From a checkpoint of a small mixture-of-experts model trained on Wikipedia: 19.5M parameters.
Below are experts of layer 5 (counted from 0) of a mixture-of-experts language model. Rows are named router (the router's row for the expert), gate (a neuron's input weights, with its number), up (a neuron's input weights, with its number), down (a neuron's output weights, with its number) and show model dimensions 0-95. Each number is 128 + 32 x the weight over its row's rms, rounded and kept within 0 to 255. Numbers have three digits each.
Before each expert's rows: "raises" lists some tokens whose logits its average output raises strongly, later layers aside. This comes from a sample of Wikipedia text that the model never trained on.

# expert 20
raises: "P ", "MS ", "ool"
router:164120106085166122126079097084153084151089072120127133153127118138123156096101107119163145089156184136101128139153153150142132143154169168161055098108101180159165187136088118111085108134111183070129167094166197094171103143108104142084092133119144166147057145150137175117136099182121158142
gate13:096177083087125129104142094101151141154179117171119173088121124131093138184096070136138116149120112141104141124194097060203098116124087109136142169125108095147137131125154054126096157093122166098087177097112142177126081122211156168074130144065089161136126138088113119100113134143119113118
up13:128130172130135102151091170189099109048107147102084143135136070107135107067167178114131112114160099084106135166081177122105107119116134141132120095148164099091092104125094184150174113072170185175103117166155097123115093191054070091170140127180163122141134147157115163127067086114148127132
down13:112143111073130105131159069108091131122125177084095168138140130125143133134141093146100158163139163096101161169105134022113122085056137129086203113086140113141120128147165113137113171138122196094114115076149121183126194102131105114127039175160108167119155126118153118169141113145077068102
gate14:177082100146100150080161172050137070160178111109120114145142127137146133114173194113206128130127055165136130138148092153097113113123093159059088111096119118146135174154145135114127137176106121114074173115144127061119132110157164109144116093145137137145136071098115093140104157114080146132
up14:107122110123100132164139088170133149129151132142110101125104111147150139129167090126157121152181101112071136056131165131124139164088112133108147081082117097125138157090130120129140112120140136134153093159158073152135135165095106027185119090061075109112172201147147134147171186128133122113
down14:130075120111148101149156148087080133120066177154078131173118117110116060128103105068094172147122063110139166110169116151133146126113067110162126083113128110121090128139184163116159147129109147177178160156136126150088147073151122161145114135105102119108136124167150120160163053113098096067
gate15:125200142075119108109063129116137104129145139137147082095186141137089137076140109081160159102134135171164110116163126055123186108131147135124054145130121144114145118047107161117075136170120121091118107161152139105086112130110122133054131108106152167138141106131084155096146105176151157154
up15:135151132121162102190122091123124064070085132112126179160152091104087132149106164119179118127132167097094113192102191131192066176141175162125121104129183166161139147104119115115118133056123185114093178111131121083121130149146144173135155116134134177069130149175122140103126096132115147111
down15:139095153178126111035096127119139111184120080161118111087093138086168142113129195107077160156173110082125169113140107137072115079160127060120131126186143195120089152174164157139104180177089099086193104137074152100130129094152138100108119095143140041134162150093116092072114137120075105135
gate16:121173162126090150073122147072131117100148124161079143058107110150122077121139097103139181077072095119109127157178130093176157151105137085141082109191119145089140117126152046141126064179182171085156174105110122190112130111152136099140128091098125116137130127156090100128099079119151146123
up16:125156165096187176113129135143147100083070178126069155131171056134210116069171033100131178151115130158130133147096151122166175065133116161099088125125145079112133105085138152136128120158113173099159122115139142115110140098132146136121161049135135157172141153169043173103103151114064127153
down16:145130176101106143118113119160171145190096142080100138130142143142124111081117086149101100134122155083146088140171168154125107116075178155119191117093138130080164183125169141159138098081096140132156099128091152104143155118060102164169138113094045142156110132109171148131110157143144097163
gate17:091124097127145090154155126137171150079177082135120184185160145134184162127159075100167105151161115175095143065142138218112113081182124114142138090108142106167092098120106157042124123166089112157102169191173099095077111172110083062127134153154157152120129187116110101158122101079095061131
up17:054099131109127154164143152140088116125092113176097149169090135138162118137132137068187097113108059111071112127124131091085090138117051176150143038183150062124160139152144141089123157192163126092093113067112097155081092093184143154078132099153145102120115131115118154132136150096114071131
down17:069121146094163149188111237064089103097114140139120150111144136126100170136174173179120125145167131089099117135126126155120162154176120123156118124142125160164108140091143174064136102130096120104101156139122110116137168137155143102118114166033143118115068169166167116136165107138135152150
gate18:085142141100144117119118140110047136129090161162106125166086158074154156090096061147110147110121060131097112168139097086175118101126168113142099089145123115078130123124150076117089152139117134122118180139073136155158098091232156177105150121151064139087034164101164149150087110131086067156
up18:122149104143074163130111125096117154162090119110145131124079147113185168154104138151154078170130130123113172130120144118127111174148088143131119151065096129115102150120157099157086145156102076161086169106133089124153133125180105127148159079156146067124093119110186195158118165143153060174
down18:151077145107135163151154121107140136132113114185131160094166135102174090146140117100139136146087074129148168121165127106143113064109091107203097145094125111120146129108111134143080107145087146111191144103069109159130112165099143093081089093114134076082161171183186107070107189122133173122
gate19:082142121129139112115108161135115162118109163178088218062084179108091137093102118073084166137117084149088094169101169129163178158136141165142130108107137144117105130161130079179081093126206122061146139095170123149169127168114098126160150129132111149119104186159186062140130097144095147121
up19:142088110126187117137126142166136114084097145124125127137088196171106146068103085128106112110190141120103113138134130189226124087114168178151126132117120132153120082120063056135119168162126189108121122152104197197165100156110123134120050161134107156144107185103161113082119129147092156140
down19:168140080156096140118125070165095177078077153145097146090168174125092133156084101114075095171110096147173135163141146098127164129110117144058164127086115123169140083111163158124119125126146181137148158137122153147148078109162138081113167059096184196146151167124059139115095095153124185088
gate20:131136115136129122116173146102102145159111073141114132126147107216144108176036063108139108164091125130167146084144111110179160120121111115101120153203079114108094152170115093098115109161043076104077213163160157123128110104134132165075121171207154165120132149101140133140128105160185116139
up20:105062116152100177120091138150120143078135101157109132183122048142102146120089178156121074138141100153134093199111141164113099173146163143160158083107167153118061118102174105109099203109145109134114166094117068182122140114107079157133160172122108113139095128163134133083114129105110181180
down20:129105086149103139043116108172139152082173124125070142156073143064139125159092162122133090148144089081087066086068154170063069086113164084116195115168149202136101106122132097143103164120075170147110104178184157120136158102165122145176163119166122129119120158101133112100187096134076192119
gate21:191187069091155071173142136139177169082117114161123191079134142120084129130156106176161047173174101114151138125181182123090098123122142105101125147111100123179099128130137132125128136071147141181119168129104083178160149127117081078121188160124112174137156186143109073105132077183132088135
up21:135131168149113132159108154071166173147083098177099152124193151131150153153120140165099051080105120158104126076123164104129133141097147147106087168137056131164096169128092088125052045120108126149117180123157084169134125126138138185087152107156121144163153166183107103125091078106157139127
down21:134096116136139130047121163086136112096139109093126130175112126137143184124084195166161194114146112114163082101057149062125147129122142177122109125146115141084114157123145104176105144159115114131086140148121145108070075151079152154093212100110148122150152149074113170067112116129164138224
gate22:122025111145115185119144183166170153133167149159139083160072062156084151175164124089115092136137116124081152137163161087119122183111063063105143096131163116177125122095151142093184145190132163134111129139209157069130123066160116119136076105204114145107097142112145098187139161158104082174
up22:189092128078199183097125212129155180135104156143167138145072152096099119109094144144143047127110111170144115169140106163173144136138139130066158132175139157165134069102137089106018178154122146103177143106135136107093117130169156120162122172164138140158118128117123132106155119181079117138
down22:128091102172087176122133116186123134115168145170069160137140119110133185085153132131127127091121166147156173080161131155118080168163135081135126127128178183080128159107127095122155164137138139126124143168167138074095165123154096075142117109159110120166124108141123061096114169122103171212
gate23:181122078084165145117151126141140153132151116131182170155118134114077147083107161147155118145132149087096113172135161139147133118097194119081160108140165122249139156132134114100105151032121201094151109107182189149141120035115182120132100160094035170155076185129124114095228123154125143134
up23:201176093108127114074146156124112161107184070162107124139102204096133112035121099090081094106184109123132156138133123184126134139101145130132148141116107141150122137096153131123104178085126138131099186165167122131179069103094169119106132123087093096093150193113155157096176091192125128106
down23:137136181139120139116081119143101120066124093133146085127098167123164142209129166119155089168182103164105134170179170171123128139104073113233127153086136100160111147067143127138101106112095132101116131100102125124127090119176110096101161114175098118135197131087125144097106136194134145212
gate24:156114117122147094119117167071133109182109154122147104160105184189130159137186105152109150119188110161081163143148115119153165091165102123060108213090134163156145161107113092135156144152162130104143115150088161160095125158139079106137135147063165105123136133101134098117124108133098143153
up24:174175054092143121117146121071134123186084080112139137094134187136134157135159080112109173115148094158105145119108129174159163112140115115114120174110134125128124167135116111085082110158159105096112074171156128118136122142109127127128118095091130164124133130092117107119114132119151137142
down24:127121115191118130125107149084150116131070126136156137077093093146119154060148146144155156080172172137137098125085111168158096116143140186118110123147114127103098146069142053139155124146135139031074125108113124145132067171150095125120135112095117135144133061147125089119034116105151136159
gate25:110060111155134131120106091124118153104118116169145147168148178137134147132137115154158156140122154161185114146106117144174115168165116201137170097113104199129156094148076138102103104120145058147203056088167078145146150122141161120211160139104098099150127161158139170159113226086141150188
up25:115105134136060184101090114128070135148081049144142086157154137152147100136138141171185147131125169115131141099159083133129128208160103101142106144095086138138125142166159128113112103168026124148112108178106063135101160089182123161072090115137136145167101078100119096144143124124169135126
down25:100117122156122152049120115097116146150134074082121103090132136163114170102145131122138111149140198047144128093112114094129172160116123121079045037137103163103055131173149212162162114142152094094089128123070142136158142122122148114099201117134153126130148097145180098107151195089127123081
gate26:149118136069137160189109150160137143153104079072169092171114101127111125094166119116144120133180139100140125094110152178138160108145089193111129048118123077164112155131154127166184126063206141161189128068126134129082107042086162136108071105088171143161100126159053140093130139099152116119
up26:100091121077178106131129160195109149104121142114123110151161088175134114117151123172115159090123154082044142124103152118155166083128113159117081090122132143158115136129170149199175114083154146175176098143132225126076146092129117137142140105120081154144127146107084147134126114121113106123
down26:100144127131147155099088107127102128128119108061099109107164124065107063172133144080155089128070157141143114135111121115101120046156168164159132105091099098173126166093148147073166097139137131107152145104177117144164110190115103176102068128183183121136095124120118115102100141167118107138
gate27:122108167110161147125138149141099146101099121107158154171076126126149159118149112097165092162146098106059121144140143144065119130146119133074106129071102088162135137120133100154082146107130135099093229071118090118085120141152156105151090104157140109156145113079190145140151151104165106151
up27:148127141110213154111132087153076115112111113119112101090187144149121160226153144137117094112128100093213103096105135079091126143154151097096100134142140162155123138139076070113123122085140099087093119084168104094077156120132129170130201182193116173110139081153117128113095103111138172127
down27:156135165090185106096096158080123136106174077122157113152181115107091074128145102158118107148112112118144122158092099110174108142121144196084088090136130173166105080120060109086219109134126201169165085126196183170129120074135134085103153152160136144149065120108124123067151133112101142175

# expert 24
raises: "eb ", "ean ", "ey "
router:200132096118135120136094079149136109158149135133133138146136113139079229113104113159131114116154148078151153107141157131119074172125158156118146137092095156132168129163126112092141124131130127090145140081170141123131176072140127075128081144145142203196085145167125133167168123122173151150
gate2:136166137043197145134136136127107121108066127119060143139120068110104152126144136112062125150168103215138096211158133095146135142133119093079139133165130150139183098070145170107170072132201120122079146176117132120158120115134099215116134114111148149126079149175095163089158177084135108092
up2:131116111134147047102145111119104109064122145154066141180130168162120123134117066184116095116149062145116076194123100108168124080133116156093121116187102165141149128110141105233169117176128165118119131147113137145161133119111047126090081151086130050127131155101157085136120168154136156136
down2:106135102106157188117143162118087148113137141122132127083154113090039059176133136187135140147151147158155104207193187136137120164081067128073120133136107089139194137133133154153125143105179132146079102095059089101131187179172112120094147148133209144116069126135129138122143088139141165142
gate3:185088124114171201118118131131092164124099135153112139114174119108183162121113091140136141134057151161136125109078148114196186133115128119102126118083090102155146055148179135095152124111126150116146113110172176056116111137154087120179137155146121143168141089174129164148106139111116164099
up3:170093053145141101128133145128152121122116149106110119125185089091104143102067170132152096145110122121135135128132084083139159162128115128111129146111133126129094167088134136186087131060145115100122092239150112121136113166112053155188136086196083145126158105108177078123111175116136125102
down3:068124149177087059119222124108146150173082119163158105139118131085176124105153169147150158156122118137134132126127094136157175104148078161131120140136177119122076122165148128121125118145116145111054124160143155184123091136094102170085144135159162077084095146150102107136127094156117129137
gate4:077146130108184144162075112106123151148097117124144148111108116135116151122148137090171125123117165025117117164199121102111135141156119124107087146152093127227108145136118155149141118072132135132187107061134163108126148080105132108150147102118122090124113115061075135163098125073160124069
up4:156160219139098155133158138131178086154129050071180167139101115160190128143112164122224118117097142131074135107134145094109132204168115143168143116097108091094154132076171111162146177169120103130130163130162056165082139162056140063243098092128143132112105112113081112166128122098141136080
down4:187127122144089157098137163118159125101173044058134130172143105175145092114086115152211131127159137102062119090155127128108179132183153068116160109108112088101156145133139161103128169164152085112148173102109078117115105151084131164206092115156132109100153094145107138141167146105132074154
gate5:070194145097131157136095107133105110078095089180141124141151162111119147089136083123159133142178084146113149130131177078073115159140151167046109107096122138185150107077146107153131167092110096155125150126139138160082135118074144153115118133129073100150105170147131110097130144122203128137
up5:127159133155069082113150082152115071130114123139201152143110117089087170109110125114165148128112109140164119082175143087141086199103164137074141108121135068122159116172159073067143180125095119143111079150077075177124166087164100097119121163122174150149108135087188091127157144154134218108
down5:141144157109115166129101099131139162158122168138171138130127114124115070125122153142121176146151112108120098154109146128183137088166120129162124149108084112174078066137088129106124163170123136101125155120134079071183135084078148126154138132129154154128109091099166102197160151148072136170
gate6:118114127174100108163146108120105137120139111096078105108098111154131125136099110176125086191138119157122099139108111187091144039138111131140129090088143119152046174079168168118133152093112146129090166115135155098108132151117158131170173151189078131144126166107169094177152105114157148102
up6:109133122163133133148106099112139145073092130135074124140100119190195126172095114107120095115167147150116127150170125111132142138146112162109096150158136113084119117102080133076108085134199149136097087176181123156089115131090149108129157105061174116080123139142060163144076136132084076075
down6:147112159167138082183133121150118093102095133084132079131136139204113096133153169126110088120159067137155184113188087128127129162104152124183097084155138129078141133127103117083121155206090152120155145125142159121106157140106111179153084162109093166121074101114072148177163123139154054188
gate7:058098135116124137114182151137155124188125135098151131123133104142188133139116158157056088121131159097154093090096175155142159127110098060123130081124167105137121150164116137087088145200113155122149139122126117126112123118179117158195157107108133110140128113141137082177168078095121077142
up7:141142099173097092123153153120134134119134123085125157143116127106155121107085107149125050118162160115141059113115172181166113124094117070152122042078138194112149142082151159086138162122100164147142137135139098150052101151136127113147136149091117091124117106148152058164148109120164113136
down7:095128109063104144143137124115101105094119093140153219111148134138099113121135133047135151118157189132159105196134110146135152106078190054124147147093073184104117145165164132141108154068187160117128171107110129147053147103161155130103068133104197109110127121164105191194150151133153106157
gate8:188200131156130084161107122131139058204193083138105181107180082061133157135134155110149120101108092093153103085187131119141131143076110083154152089068136108101136152117147137117129133102121060122128104174226151172206115105102077086123093121154185166147175150086049114165088098095089129132
up8:132060148126109098097119143136182163156105137126170146150112149128075152179149089152163125147116133141156117133147127087119094144119145086104099130123104097115114117084127153105151138151182115154148168109088138165197121136121127060063088148165128188080105130098070152196142115119136112090
down8:179149143146084131110085104150188107139131082092140151050106134162163096133157089101058118142111071058152149077136096118112095096107052149171131130135149098144166097110173136142154143161113100082157060145168139142102133130110107106191115149149109052092129116158135135099070090092105060134
gate9:071119215119126132218182200115147110158095138089078124106093127115131154141126116071161133153119140146113195177158131116116148094167132189172094081212094208126111134201165054162130125191155160103116163087169099115123148157144115122125128090131085108111072158105124129091145104082169114115
up9:108133161113117098132118063153106160078118168170082097140160113123114131133158118129136109118110159121139124116110192113167110165146149116137123114167091134100121099065194140095123127162082150171180190099127162154085131189112196134052127095130123139114143098171088097106149100138091076112
down9:087117139107161103157144044175108128102108127110092150131194081116077088160185090090160115111136095145168123133138114135114114145099126119161112153089075088128108090130143098081099127165136153152095128154139091137113097166167111179144146101154093170182074146144162156105138117103160090152
gate10:099086108098162106069097100136100121127154168128141173215108070135165146145116109066153105185192168132098087094113129151148163147169141147170098118134151071136125138126142107053116100093087163127135073140113162125130134151093096139165125071127126113121115101134094153117102132144079147096
up10:167148210144153165135152142142139204103144196103098089094118171120098132166106141122076101154175176152142149100141095190170162110131118111074107150146104137136126152182145159175151132176141140130172150101199141081163135029133135188085138142164091092141103130090117095165135075149149169108
down10:123107197123139141142130109151116144110168108084110146076112177128091032179157149129105129094138137110192149086142136167131126178108121117165149115104082059157132177157191099151129154159097198105137145124145149158177095098104109107114142207136124189101050138133140112181116102139081160155
gate11:093091110167141099136158097122090110151087129144184141089108139180098128129080080143117176104119123135045141149093090155156191106211108151133139113160093152135118127159124175170148119174186141130198100154168089145082114085131101154184098077128133113141115079147113148143123110093114120154
up11:105198172088183084126156149113095168111105083107101124126131124160111133142130127116118149197134128133125124159122153148152141147143068163130106137126104114095132115115158192138106066108161091160068206162111135101077134176149113168160166111154142141147179121122080110150133119050038071103
down11:146173096094160135172084195096133114087120094059132146181155146100086152171135117168148146157126094121126135125117191123151158155064154136131129115088108099180182193084153145149133128092124067171096183149152101102128122179137166160146126126125159153138151147174062087132163171141072168145
gate12:132098103085143169116157095109171122150109135136116150120094141121095158146159094108186142058141091072073133141131123080164112144089116106152138093135186094185219127146092164126122159111128145105071126125150164136174138089177139138145119146111155195115110102150119146142116114096101112152
up12:103076115078121089128099131119176111109165127115160104109085172128049118182129048155192112115128125115086119117077122122143099147133143078146127145074156113161123151175147148165159136136134159132106131054112144142166160102173133072057064189106132152110106142113111135114077079098148125103
down12:102136119088099123085133106133098174138148179115069117150144113174142100127133128140094169149123241149153095140103175125175157095156154106079101160130061157080107114116125087091139106125148117120125136156128133032155106116075092129145138162097128097155118152119173150101197125092130166085
gate13:098167122145121101115123123141158134144143111132090157071107142131105214150142179125117127161160121082174155128162120105146086147103124127120184109122118181108169077118139151131141104164127095161110140107155100169121148082104113069124105142099164193143158135165101122186105157057163098131
up13:130157074092124162111101129090136111108157119128147134131166125084150051100134118108114096133074161183131144116089109133138127110141113141121105205115170084135099152114077140082098090092103179083094105173114129085143080200202104172175190148113146054135142136157149089094152109140132112116
down13:137157103126145089101129102119102129159092111182107163153070104161149152135078147210108152132141117112152161183152186138148136140113176132098185106148101139141143093121119183115100126131109115129125151092189154162181148138099141153090117089120140227129111136113136197192147140120143154118
gate14:120182165150172149110138212095069103104102135095115136100078122124132129158079163113124177160153091139088166081100198116210127094130189175142106160138122155159164109172102096114109129132130156108151103100083165122066107163158164078124137117089110158147145154150149086115133043151102139148
up14:123136151116087013099160133162145071109181129105116109079143155194048138147171111114122141112112161192125104120206084102147120137108070155113092141122123104101194106146143063124168074180129145129123182143101122149117141115112118116115138180202175127127136126038106085154170120116129139149
down14:157134128112155133111099191175103122083180160144099137097146107120106100140106110170188131152145098164147154099107139118113232148162181151161109150100110132196167086100096096097068133110104140179079201123109184121102077131096160144131118151098115147195166166098165078138125088132131134115
gate15:064107130060125079138150109109063101148135058119132116166122158134156135152120101153191163106114177107102135086201158157158124095114101115117095126188125097158153113150125111120119113115111185137056080142118117131127114099165099169136149153119242088078138106088090142093162180121129140164
up15:134153145160148197168181167140129156142099112103107141112031115143141131098174142083141155116148045102117135139128121124104143090117097158133159081166134086138131114123117104143098172152126078117127178123107106178149158140130161088136141095099078119147149123162117070160072115136103114124
down15:117120143155110098074127125161188140191126025104112083129093119181096116089143196143125162128138083113092150153130180097100141127156085112155143095113161130129139138144153160110112204166114148103161183059114123152126111162096150126116121122145073170143110068119120081147141115128114033135
gate16:081190170111132131141112147113108136155083129113108116129095126146091121139089112168106116094144109124093141154113105110071078113182097193179027121219166126110140138184125065145117158159163150157096160053115122131112152110187116119121161135100159166107113120090131084140107141116117072078
up16:101142128169112114082111104134139103123188141189118087107152051142146114159144163124202128135131129139113151130127106102209124094140117062127133118177180151148082140137147162138149196091129158109166117095106135215165159077128110134176073129105110108150131090062070075167127093102077164062
down16:061119150136165093025115113128174095076113157140134167105127140163168175084108135145131126142132112156113174178086096098131128081100113082112105171129146137108052109126154125075171126099100148146154134139132148203162148082111091114088074135133123129049106086103025063146123116102141133063

# expert 6
raises: "ous", "ous ", "ously ", "aking ", "er "
router:189141113125150104154103079121148095129100109160102148165131108155111191125107138141135080078147153100153177110175165119116105141158141152118112111095111167138173122182094094111115096156099104119102118139171181090152141075144102157083067127130161236175074140161124135164146131107142158157
gate2:133146184105092133136102077148151149119192170068124159139191149150081128128158192141141129173162147070170125174126166198122123171152146136147122137112120169213066124099137157114100101129117137115136144107115145139054142192100159082122113102119187131111100112120091184154146109120152103156
up2:130055101185146134159145131116140092176057140111122108138115172187207126123107140164082158145078087160135092105164098100139148082170187127134142117134093089089142093123083126164115138163089100119068114136165135082136090153126087132170151163164147137077126066129175079103089143088089168124
down2:146096175100153122198098095158133115139127095169151119128115091122220100144070188155092090131135137082148125092082146131125144100153107084134138150149120182120119112178148131133169143152116121156048160123125165132103118086135143125125148152107164215148121167106166083088167078147205201118
gate3:142103158079171066219119146114123129137100091135100167131160150155122135110153148094082065107095132130035132112149168088118171080137136101141109092153114109161130103108127150162132106131135151171140124105193161109162090187160066111186069093192140107059084155117127163145110133094127173182
up3:096151095087188141117130110115127108131090171161145125072111178155128118157093137153091178115111115164097099154093133049141130149142140197104079143118170140115142092180124141162140148116119151102190118119142091076149133083132148157107097169167165089110130091113121113103140140155100129110
down3:114179143062116119107130120139096117100084127126080164115098160135103084191149183107172161112098160174123136162152178077115178210153114114165173105122121185079100086070093101122102138127178120119108098136146126164127114116152185180145134141063119060126132091134105116111083107124125205126
gate4:147119113128117171103129116161121143129151165098138138168128110119106129094163111105096112156137164059142153173160128126125137174116126183183148085181149129128074152104177149162111092126161146119150184121154144150105131105180153190136164092064083116176100179128157121120105161134125091112
up4:134133176134094118080141105122153049149192080101111144099094086120141119080121153089091200113101160103150158111124109163120159217127149075160093112100120154116130168098214111113084089150131132145148139122149066193098179112134172150119161065112158104167153124127097135135171103159154125099
down4:119160135128139129098171142135110130048139118105175116109151103119100122162139118128153106122166125222114162110176169061141188064130119163127111072118183124109132167134120104128166142096146126153126154081160062146125120173127141085062134143141067147130110104145130146146190144116161237100
gate5:184158155169169202109146125146117088143135147165113083091157163206138122151146179146097126103089127110185103126178116132152132116144132162146096143115118152110115108154128130118108124096116116122135121110131088089059153143152159170108078093160196144086097131118115138195073155086110093149
up5:123146119094105164137134145132088190115116071128095131138149080131056157156148171099194108129162102151119159099107147154151170087091134071132199189136173135190102111154115113163142082102149121103137177128182189137084127127139123142172140146139077108147121112129139156153116142190123171112
down5:104114087153148128058110139152113123164136144115098178173169138162148120099139103125116071101096114153166115177165093117090111092098104156208107180128134184134133138114168176169088138155157148110156159125161077114183145114157118110095145035158152144149163168127171102195138107104071131140
gate6:108106078116184142154144098150141199093123102180127237154123124080123134104121111163097105120133084114112149085156144153144141087131123163138165137070180091166154176175139148067156105060153095105081157114096148118145130170091112142226130167100124155140169129127177089148130135164142135122
up6:139182145123056152097088097127172142134198110101164121108086074146142097140123121080154163153132115104166159052196089138191150194142173147136128189115061107156146158155158154078114139131078100174145118093152126118061192084133167140106142184109105171148164107106098156131154132090158139138
down6:136137104132177176101195120108125159128134076152123132117139126119127136169170149148111150142104099144127110115186114121133085123073165103110141139104105169153167129135086087115160177126127156094116186084093181154067186136075155153132109201153158151106142143172163078170122173120148122178
gate7:140032114080171125146115241117151150192121135155150127118097179133130137070048143165098145142106166164085094099120139159171127104083087135106126117166073132115135145116164061139093104180096141075135131141123173127140089151147161122136134132116139127129099168134155150182179119156107220210
up7:167116146144107135037170115145098092157175113138088083090110186132117101085131151150153183132145151161143123114144125113095131133123094157160106106119122137116166102088123066157116188174074103112146163152121093138113138140129140110112085123139188184112134138095105119098137139112103167139
down7:125127148158145147055118097158099091118172077177100113126090169144139079121134132146148157101213211126093173099085143071152106114130137096139170135131129083171148080139106127067109167072091082135118138138126136162135172136131100148165131149078102156175169136141116079087086137117139122140
gate8:168140132046113082145198053119124132102148150092084101160169115135108172117156170107089147134134136112175142131150136128092140181157133133086110117089165140119089140160170147076072099173105136095162106154129118102093196178124182141080084077124136164140151122168107089175177100112107113114
up8:153099153180135154092090128149093149170082109172193099078112066135153110130153057151156087096119094133110124197132155092128091170132093196174119105160149132095160173086073162185148070126061117125148140120164108136111173110126111089135087074154120072154135148120101138108087113141130057125
down8:100086199141186111116132144167095127134156197123134174122105116123086112096133052138082089165127139145154134138129167127167108144117182120087150174103125141158141090112171038126127111106084133133103116118128140112139113106156102157140148106139158171148198107099090148193108140100091187166
gate9:134095115110115182127102135130115180159152108048145231159120123140183147109079125141090147159137144141083137118151129176149169070106149198085102093157159129103095132135144111123152121125105136110135136096182186166084075145096053157175136149082171072142050146129133107154150125128124097152
up9:145125088138152136143133137156162140091112121101099192118121123069104177162095141207103086143130141159110142124136112100124186057163115148127145179106149130112059109187094118103150183174168077136151148134170146143135155137099104122164130120089078125149119133112159159138113127106143112159
down9:103139087117108161116161159124178137157147112197134113091089112191098046126134148055202116115111144141140121100108107135142079103096134116129158116128118142143103125156124144121126113167161068156174148125185118175109120167082109147129123123087066129102133087097109110091083136113136063065
gate10:214100131178170139120094085118115097115131070141145131162150168104093166089157123182108143119133129174104154134162166108182113186142167122116103133051099168170117106094166159128081098070066113153131124176161124060134072074122100140199080078120147137124140124181065133091177170086101120077
up10:097067081142149179186164143141135138108113106124148149154138095146169110110109127121153065146091137117146089109120122123171126094125149124124188084182197089096098100178188119160156152090156123118144100113165137181156118143155098162176187092168090118095147166132124133149113166102096105162
down10:058047124157168079112123121143074109107112088081116108127161144069084073120130081129126176126111147113107090072109130103116172178155124108110116142086113106152153121137163109144136104156150161159114196143080137112121145167102095077075134126131150125099093135143156108086108102124066087163
gate11:099162120072167112165123143077149113180116083119127141125148142130096125124078113086117166132096141139127144128118104103151152095090202100117160148145123102121186109195134113164107130081147142130115156086069187159112134107149193128156181145156149137191100124108128156116103131100118164091
up11:123109107094131186151116154153159122116158127118150124101039119167130141147173145122158123111117120080122126133146101119199156140063141147167180136162086173154120105153136119114185138113163114139145120115164235158104116146129185088148156136154089159119088178164142152145072136101090077125
down11:099153121095145197151185082162174121130153121146125096133126084155177176098172117190098174084112114121143159089171150055119086212108103168127098134122147130154163142166087108140081115189130105149163064152172133157166142161138136160103100113134106114133057150095149195137138127128129108128
gate12:172090164156167177153142138094122140148116121098125120153166105179095163176107085187132128095097155146094110142129121103137131097189105173207119136099136096116117155117108195128120116084074120150076119151131152074095148117185082207162159125138170185168143083082155086141085156100132098154
up12:098144116063166145154073143105097114107128136187134160188132112089180173110133105127201129146088128106105142159118109118137099080147117186192133125149145085124136096152120128069148178078113138120113149107092161089130082090204120172125188099118113108097102094139135123089071171131137072138
down12:199157171114155116155125172105096131161121073131088114155111123119117205030156112133111128131110137116126080108117122094141139095107134122162144142070117185125162114118071175169135133149098138137176101067121127136113106104113152166137060116185122175076147137120068134139097144167146084108
gate13:194112065098157156141132190109128179126088129164134103131095124079150146092095084165113090110099074148120088196113135121148147081163152168163114097162138107127100111112112109131086138112185128109133179119173166064124111134138156127172139127191097143099100154180119114121160123105041107146
up13:182058120153136132039132135129171165141161113118094116175119129180158090143132041114092127151132135122168167138186158122153179147147116151138107138092156107144109159072169122164135068079106129119084131168186164145092138071116127088152124098091034124150165150125056123076088114116108128169
down13:113144110115100103117125225112181087093138101130142152099112122123107160177100107110118172084087171115144130074186076161104120092123086181145127189064161194149139134115111147100156161149119068156088132108081146058125133136134076040094158122093101128086179152171144089092111151176145195151
gate14:144110119140145093165122136107155166146181122085068119187160080103127165059127106103149122168138154112136153100166139131094094086120125097086107139165156101157126110089157189101096106089161129118080145159152106085180125145150096131121148140180085139179160128181091066162101123149129078123
up14:103126137137118113099123117087089118079074067179180108128127152132134129175110100129089109138078107189118123105152130067130127124090132165119107165092114098163150092120169158167140128183100115136082179104170119167171147113195127136096130085067193091104175161187164169138156148131123130160
down14:181115101171150147125139139125137118152090117090085145086112158120137123139139154157114195167096117125164123173132158087158119120149111084053171164176128129121074100105109100088125168148141147090105101117117142141040103137146117090122157171111133136117098127205124162095109165116117131114
gate15:163125093022119102140171101104107164152148150156114128131107118137127182106150111138116153105161105115131138108110192126136137128123148112181115148116126070118151111082107116123156183116151172087087140120151133111161134149129125093109054083101118160127072109167142072158165130168172119168
up15:112077093037147094165135143101118123143134096149107206158130139100122162135107124126091121136130120139135162161140205126140087120148171105137091142095130107086153130080103137148113138108129189080075191135132124097120136167135063134144120074103118105125057112192102088123145170144162108141
down15:141146138197175179147107161156137107101114161109161139129124131134057144117120112098141103133123172144168113112144061090120129131098111208091138130169117222117108148167167100118111093173125088170139107127098088078077116075114151147166215165111132121104203138087132175118090130089153145127
gate16:187162131152085117187125115125121090114152098129079072154125104208126122086134144177128079117146086159124103073184120205100104088144113143112124098139163143139111177101111165114127039105162147129054135097141097106106115101115135114105126113138104165132104169196111159121183138120051179096
up16:154180094136077095110144073122130121118209125165096114093106105161124125149100119200129180138215157110163129089166133123146103091101146086101146113112186135133131137060104167098169122167138131111080128143113108116141152058109140105111102148131077173229151112111112060157135154149120145102
down16:095138122115205121085133073126128143144137165159111167120098161127161175144130127095084127136140161097090171115156187069127061090112159079180168139132095142070091095095132147160133122147119160131104130120112150177103136110091133163127114116104196130129165122037058103142182170125197178143